Below are experts of layer 6 (counted from 0) of a mixture-of-experts language model. Rows are named router (the router's row for the expert), up (a neuron's input weights, with its number) and show model dimensions 192-255. Each number is 128 + 32 x the weight over its row's rms, rounded and kept within 0 to 255.
After each expert's rows: "mostly gets" lists some tokens that are sent to it at least half of the time; "comes after" lists some tokens at least twice as common just before its tokens as in all text. This comes from a sample of Wikipedia text that the model never trained on. Tokens count by the router's weight.

# expert 38
router [116 155 120 144 184 135 138 126 142 163 149 122 152 187 117 155 170 186 180  86 128 139 137 173  74 114 175  95 180 113 116 111  99 147  79  97 141  79 178  92 192 155 124 130 130 174 147 116 135 111 135  90 129 129 109  52  99 132 137 158  77 142 181 122]
up0 [152 107  92 152 107 170 134 138  93 146 160 137 130 108 110 122  52 177 111 141 123 129 128  47 116 149 136 176  82  98 132 159  69 160 155  73 109 139 117 129  99 130 126 137 142 183 172  95 143  94 124 144  87 117 128  72 137 108 110 150 153 110 143 156]
mostly gets: " =", " —;", " •;", " Notes", " Did", "See"
comes after: " |", " x", ";", " MPC", "2", " Apps"

# expert 91
router [ 92  61 162 178 153 134 144  67 123 143  90 142  98 148  63 164 147 188 153  83 198  92 137 171 130 110 154  59 163 130 125  82  88 154 140 131 104 121 143  90 102  70  64 153 162 201 151 126 185 140 165 126 150 136 119 120 121  85 165 112 170 129 114  93]
up0 [ 76 100 151 118 151 152 106 144 105 140 153  74 124 157 158 153 120  98 138 142  56 109 149 146 124 133  68  63 152 135 128 176  83 154 114 223 115  75  84 108  96 157 151 146 140 149 125  77 147 113 140 161 118 147  53 171 129 106 121 127  86 158  91  72]
mostly gets: " New", " United", " South", " USA", " US", " North"
comes after: " |", ",", " the", ":", " in", "|"

# expert 127
router [116 115 132 145 163 129 119 100 154 112  61 143 108 100 138 162 194 148  84 139 171  86 131 195 157 120 124  91 152 143 173  77 141 140 145  86 148 135  48 107 132 119 124 139 166 130 143 178 118 159 163 181 175 123  84 128 112 165 162 111 133  98 130 117]
up0 [129  65 119 125 168 143 129 130 129 165 111 179  70 157 116 118 118 135  91 165 126 163 132 116 138 106 141 116 185  68 134  73 106 134 130  27 133 147 134  95 143 158 100  42 126 105 133 115 130  56 148 139 171 128 113 157 168 165 115 146 185  98 132 131]
mostly gets: " University", " State", " World", " National", " Army", " City"
comes after: " the", " of", " National", " New", " United", " World"

# expert 121
router [186 151 113  98 112 122 130 159 145 152 166 147 108 140  70 142 147  66  98  83 168  89  84 168 141 172 164 165 126 115 139 161 123 124 105 176 109 208 130 144 111  51 147  94  84  98 142 158 166  60 134 143  77 160 124 176 139 132 180 137 139 153 148 104]
up0 [114 129  99 164 102 148 123 100 104 106  88 154 146 107 114 177 133   9 117 196 177 173 187 140 103 126  88 140 116 160 120 135 106  96  94 154 131 146 102 119 108 111 105 195 117 147 125 162  80  20 114 148 147 136 109 155 183 157  59  82 159 117 155 102]
mostly gets: " same", " various", " former", " different", " previous", " local"
comes after: " the", " in", " at", " from", " of", " a"

# expert 125
router [150  58 135 171 131 164 147 136 169 132  85 114  82 105  55 172 195 146  95  88 183  67 163 167 101 121 134 137 169 129 121 103 143 141 178  83 149 161 131 129 102 104 107  68 109 169 151 175 123 152 212 110 142 115  97 174 109 206 142 124 199 104  56 124]
up0 [170 126 136 125 144  92 131 101 107  93  98 125  45 150 152 136  88 137 179 156 150 140 153 140  74  58 166 127 107  76 134 156 127  75 112  93 154 116 145 155  95 110 110 140  99 135 158  91 117  69 147 174 180 169 117 120 173 135 147 131 136 162 200 171]
mostly gets: " American", " China", " British", " German", " French", " European"
comes after: " the", " in", " United", ",", " South", " New"

# expert 92
router [111 131  77  90 162  91 139  73 146  98  83 100 105 145 184 132 185 137 128 168 157 130 161 159 100  86 146 148  53 166  98 136  91 112  97 109 130 144 177 110 142 141 140 197  99 122  80 108  87 149 143 134 105  84 157 147 105 112 127 211 151 134 123 162]
up0 [168 111 114 154  98 137 152  98 123 109 115 112 122  75  77  98 143 105 168 159 151  86 128 109 117 184 148 158 152  83 149 147 109  73 102 108 108  87 121  42 118 116 145  96 158  59 100 132  90 190 146 108 123 169 149 127 105 131 144 147 145  86 157 157]
mostly gets: "09", "06", " century", "07", "04", "05"
comes after: "20", "19", "18", "17", " August", "16"

# expert 21
router [125 113 108 131 155 121 155 162 108 143 149 137  70 146  55 152 121 108 138 116 147  71 126 148 154 142 121  56 177 157 143 114 136 111  45 127 106 110 151  92 132 155  93 133  90 170  90 126  96 116 176 114 126 136 153 169  96 138 132 189 105 110 123 116]
up0 [111 120 135 157 131 130 160  69 123 114 145 165  73 133 169 172 113 171 121 145 136 143 134 126 119 103 113 169 147 149 147 116 154 129 133 159 161  80  72 138 152 110 141  99 133 153 130 156 111  78 183 134 110 100  85 122 142  64  69 198 138 175  94 102]
mostly gets: " Billboard", " Chart", " chart", " Albums", "′N", " ​"
comes after: ")", "\"", "0", "1", "2", " place"

# expert 75
router [129 129 139 148  97  93 130 119 141  74  76 163 111 165 164 193 144 153  99 152 120 120 185 168 180 194 121  74 165 156 109 119 154 143 167 153 176 113  43 104 152 196 176 158 127 118  44 105 100 101  70 151 147  91 109 103  93 132 189 145  89 177 156 141]
up0 [107 111 130 117 102 159 133 141  83 123  61 121 156 117 106 119 115 119 171 201 154 111 154 151 109 187 129  55  49 165 124 142 134 119 137 234 146 162 120 101 185 191 188 212  94  90 118 120 104  87 130 139 114  93  79 134 141 134  57  87  98 118 133 146]
mostly gets: " village", " album", " Museum", " district", " town", " song"
comes after: " the", " a", " The", "The", "'s", " new"

# expert 48
router [154 152  92  93 152 109  94 158  92 149 105 127  70 151 173  67 139 107 171 164 166 125 130 131 204  78 184 134 144 141 151 114 141 191 133 184 146 174 175 140 126 144 150 114 127  69 191  95 126  97 122 131  92 148  64 167  78 137 133 163 128 118 116 118]
up0 [185 101 130  96 122 110 114 119 173 126 188 127  79  96 131  78 210 108 154 110 165  91 155  97  98 127 141 150 165  96 127 161 144 148 176 181 149 155 141  96 119 118 159 116 178 124  91 126  78 148 158 161 189 133 169 126 106 154 147 130 188 166 186 148]
mostly gets: " won", "ating", " worked", " took", " making", " working"
comes after: " to", " he", " and", " He", " also", " who"

# expert 124
router [184 136 152 165 160 117  99 202 112 198 148 105 187 136 133 153 106 187 157  80 176 113 166 183  90 132  83  62 162 130 153 203 177 112 173 117 104 114 143 131 107  89 151  69 102 147 139 134 179 154 112 155 153  99 114 153 162 163 141 119 160  85  94 175]
up0 [ 55 146 130  83 133  76 136  31 133 128 107 150 121 142 174  89 151 113 109 114 110  64 111 165  90 131 112 173 104 211 159 125 127 158  54 100 110 165 110 141 104 194 126 175 126  98 134 158 169 103 155 168 162 134 150 214  95 100 162 200 115 142 124 177]
mostly gets: " The", " the", " its", " their", "The", " these"
comes after: " of", ".", " in", " to", ",", " on"

# expert 76
router [113 121  65 161 183 136 202 113 169 139 145 174 161 183 150 168 120 151 195  88 141 138 135 157 140 101 146 152 177 116  79  99  84 151 126 101 158 117 192 119 132  85 105 186 123 157  87  98 123  94  98  97 156 104 129 130 102 129 162 115 118 138 175 165]
up0 [141 141 135 128 154 166 129  73 153 147 126 163 139 115 135 145  79 137 175 151 184 103 171  78  71  94  80 119  98 111 106 145 158  90  98 121 169 104 108 142 131 107 152  76 102 145  97  73 131 191 173 133  46 133  94  91 148 165 134 115 108 180 120 157]
mostly gets: " announced", " also", " felt", " therefore", " wanted", " argued"
comes after: "|", " and", ",", " he", ";", " to"

# expert 58
router [207 120 170 127  78 118 134 110 138 115 157 114 146 135  80 159  70 114 181  90 102  67 122 141 151 159 150 136  96 179  86 104  95 105  82 128 120 139 169 138 199 106  82 187 171 123 118 117 136  81 153 114 112 101 134 138 117  93 161 107 133 136 153 174]
up0 [135 163 113  83 137 128 199 143 119 113  79 100 145 151 112 151 135  73 106 132 120 101 102 127 115 110 128 122  41  57 146 158 149 109  96  99 137 169  52 141 113 147 142 123 155 133  69 175 101 132 192  93 159 171 105 150 120 152  80 179 163 168 134  88]
mostly gets: " Swing", " FW", " DF", " Turnout", " MF", " @"
comes after: " |", " ", "|", "1", "3", "2"

# expert 53
router [ 94 161 160 111 123 145 168 173 122 108 103 157  98 196 116 120  64  52 144 107 145 117 134 110 110 181 150 177 134  74 123 136 136 150 178 138 116 156 131 147 103 147 166  71  88  46 116 115 194 100 110  91  89 213  85 156  86 103 185  93 142 148 148 130]
up0 [ 99 154 148 176 133 141 106 163 128 101 124 161 125 177 142  84  99 114 151  93 139 108 129 157 161 143  93  40 171 138  99 155 122 138 113 117 155 125 157  91 155 106 104  88 117 103 177 142 130 161 140 131 139 135 131 171  95 119 130 114 103 101  54 164]
mostly gets: " well", " known", " more", " un", " large", " much"
comes after: " a", " is", " the", " was", " as", " are"

# expert 37
router [135 127  96 194 142 106 115 129  95  74  68 193 109 152 126  99 156  94 106 123 101 123 159 163 149 184 121 119 127 141 118 144 134 149 123 130 181 123  59 108 219 142 156 150  60 124 135 102  69  78  90 144 115 172 113 165 116 101 137 166  61 170 123 145]
up0 [155 104  70 134  77 151 164 141 143  93 101  87 120  88  97 113 101  21 122 151 163 106 137 139 117 108 119 121 129 173 116 134 106 128  97 169  85 119 178 137 115 210 182 133 142  88 183 158 142 133 109 136 126 143 114 122 224  82 122 119 143 115  98 125]
mostly gets: " level", " point", " area", " period", " length", " number"
comes after: " the", " a", " The", " its", "'s", " an"

# expert 72
router [110 103 132 107 141  78 122 101 103 144  95 146  70 140 207 126 105 126 169 122 126 127  99 127 106  90 124 214 130  98  60 143 117  89 149  91 167 113 151 182 131  84 114 117 169 148 121  95 127  95 128  49 179 148  66 134 143 152 131 156 129  37 114 166]
up0 [ 98 177 149 135 125 162 124 128 111 119 141 192  99 140 118 110 148 123 131 179 130 158 138 111 101 115 132 116  95  71 154 159 134  95  91 212 174 140 186  92 158 106 139 157 106 122  82 144 124 116 121 142 133 146  44 174 146  83 139 149 129 103 116 149]
mostly gets: " had", " has", " have", " under", " but", " before"
comes after: ",", ".", " due", " However", " who", " more"

# expert 122
router [143  95  85  98  82 112 144 125 116 178  70 142 109 161 100  82  91 120 157 130 109 138 141 122 203  87 174 134 144  92 134  95 171 141 140 132 113 197 130 151 113 163 145 111  81  66 111  94 174 145 135 128  80 148 113 154  91 120 179 124 106 125 131 126]
up0 [ 99  51 118 124 141 130 132 106  86 187 148  79 152  87  89  65 138 112  92 192 135 150 116 133 107  81 149 139 129 101 118 108 135 212 226  92  95 148 148 156 136 163  67 174 133 115 108 111  65 171 129 202 113 131 154 134 156 176 136  87 193  90  95 159]
mostly gets: " announced", " published", " released", " based", " written", " built"
comes after: " was", " were", " is", " be", " been", " are"

# expert 110
router [170 162 114 187 124 106 126 135 180 111 102 129 148 122 127 203 107 143  95 117 113 145 138 138 206 114 145 169 139 127 135 153 118 189 151 138 178  67 126 106 130 133 160 118 160 130  47 120 153 104  77  94 144  99 103 171 118 154 127 168 133  71 159 143]
up0 [170 174  89  63  80  90 110 190 126 124  85  92 114 189 137 120 139 162 125 108 176 111 161 118 122  77 126 141  87 186  54 159 125 124 111 151 176 163 168 156  90 118 167 101  65  94 170  83 142  54 123  81 138 146 143 153 101  97 143  97 107 159  99  71]
mostly gets: " it", " him", " them", " there", " they", " himself"
comes after: " the", " his", " that", " The", " this", " their"

# expert 2
router [101  97 144 126 147 109 121 101 171 134  53  67 183  90 166 198  87 154 163  86 162  95  94 194 193 127 135  76 125 125 165  74 122 170 143 160 138 132 107 178 107 123 116 142 157 140 105 125 149 126 136 193 110 141 142 137  86 108 137 127 152 135 171  74]
up0 [153 110 127  90 118 132 159 148 181 145 142  95 146 129  72 107 130 116 162 148 152 131 121 168 148  87  88 144 167 110 138 134 152 110  96 175  67 115 108  78 119 167  63 114 148 125 149 164 118 224 173 174 136 195 181  70 147 139 109 154 211 135 164 115]
mostly gets: " David", " John", " George", " Michael", " Robert", " Paul"
comes after: " |", "-", " by", ",", ":", " of"

# expert 95
router [145 167  97 137 131 140 162 145 154 101 151 146 136  95 110 139 135 190 159  96 145 158 166 167 153 123 150 121 136  98  99 130 114 164 100 133 151 169 168  99 100 120 139 160 144 101 100 111 165  93 163  75  90  67 146 116  92 126 165 153  86 149 119 172]
up0 [205 130 144 146 136  68 105 142 174  93 194  64 140 217 124 100 153 122 143 114  93 145  57 161 140 130 169 120 117 109 105 115  71 115 117 109  99 110 126 117 108 134 119 117 157  91 162 156 156 135 109 146 132 135  98  93 148 102 144 143 160 107 108 121]
mostly gets: " such", " This", " acting", " There", "There", "-old"
comes after: ".", ".\n\n", " that", "20", " of", "19"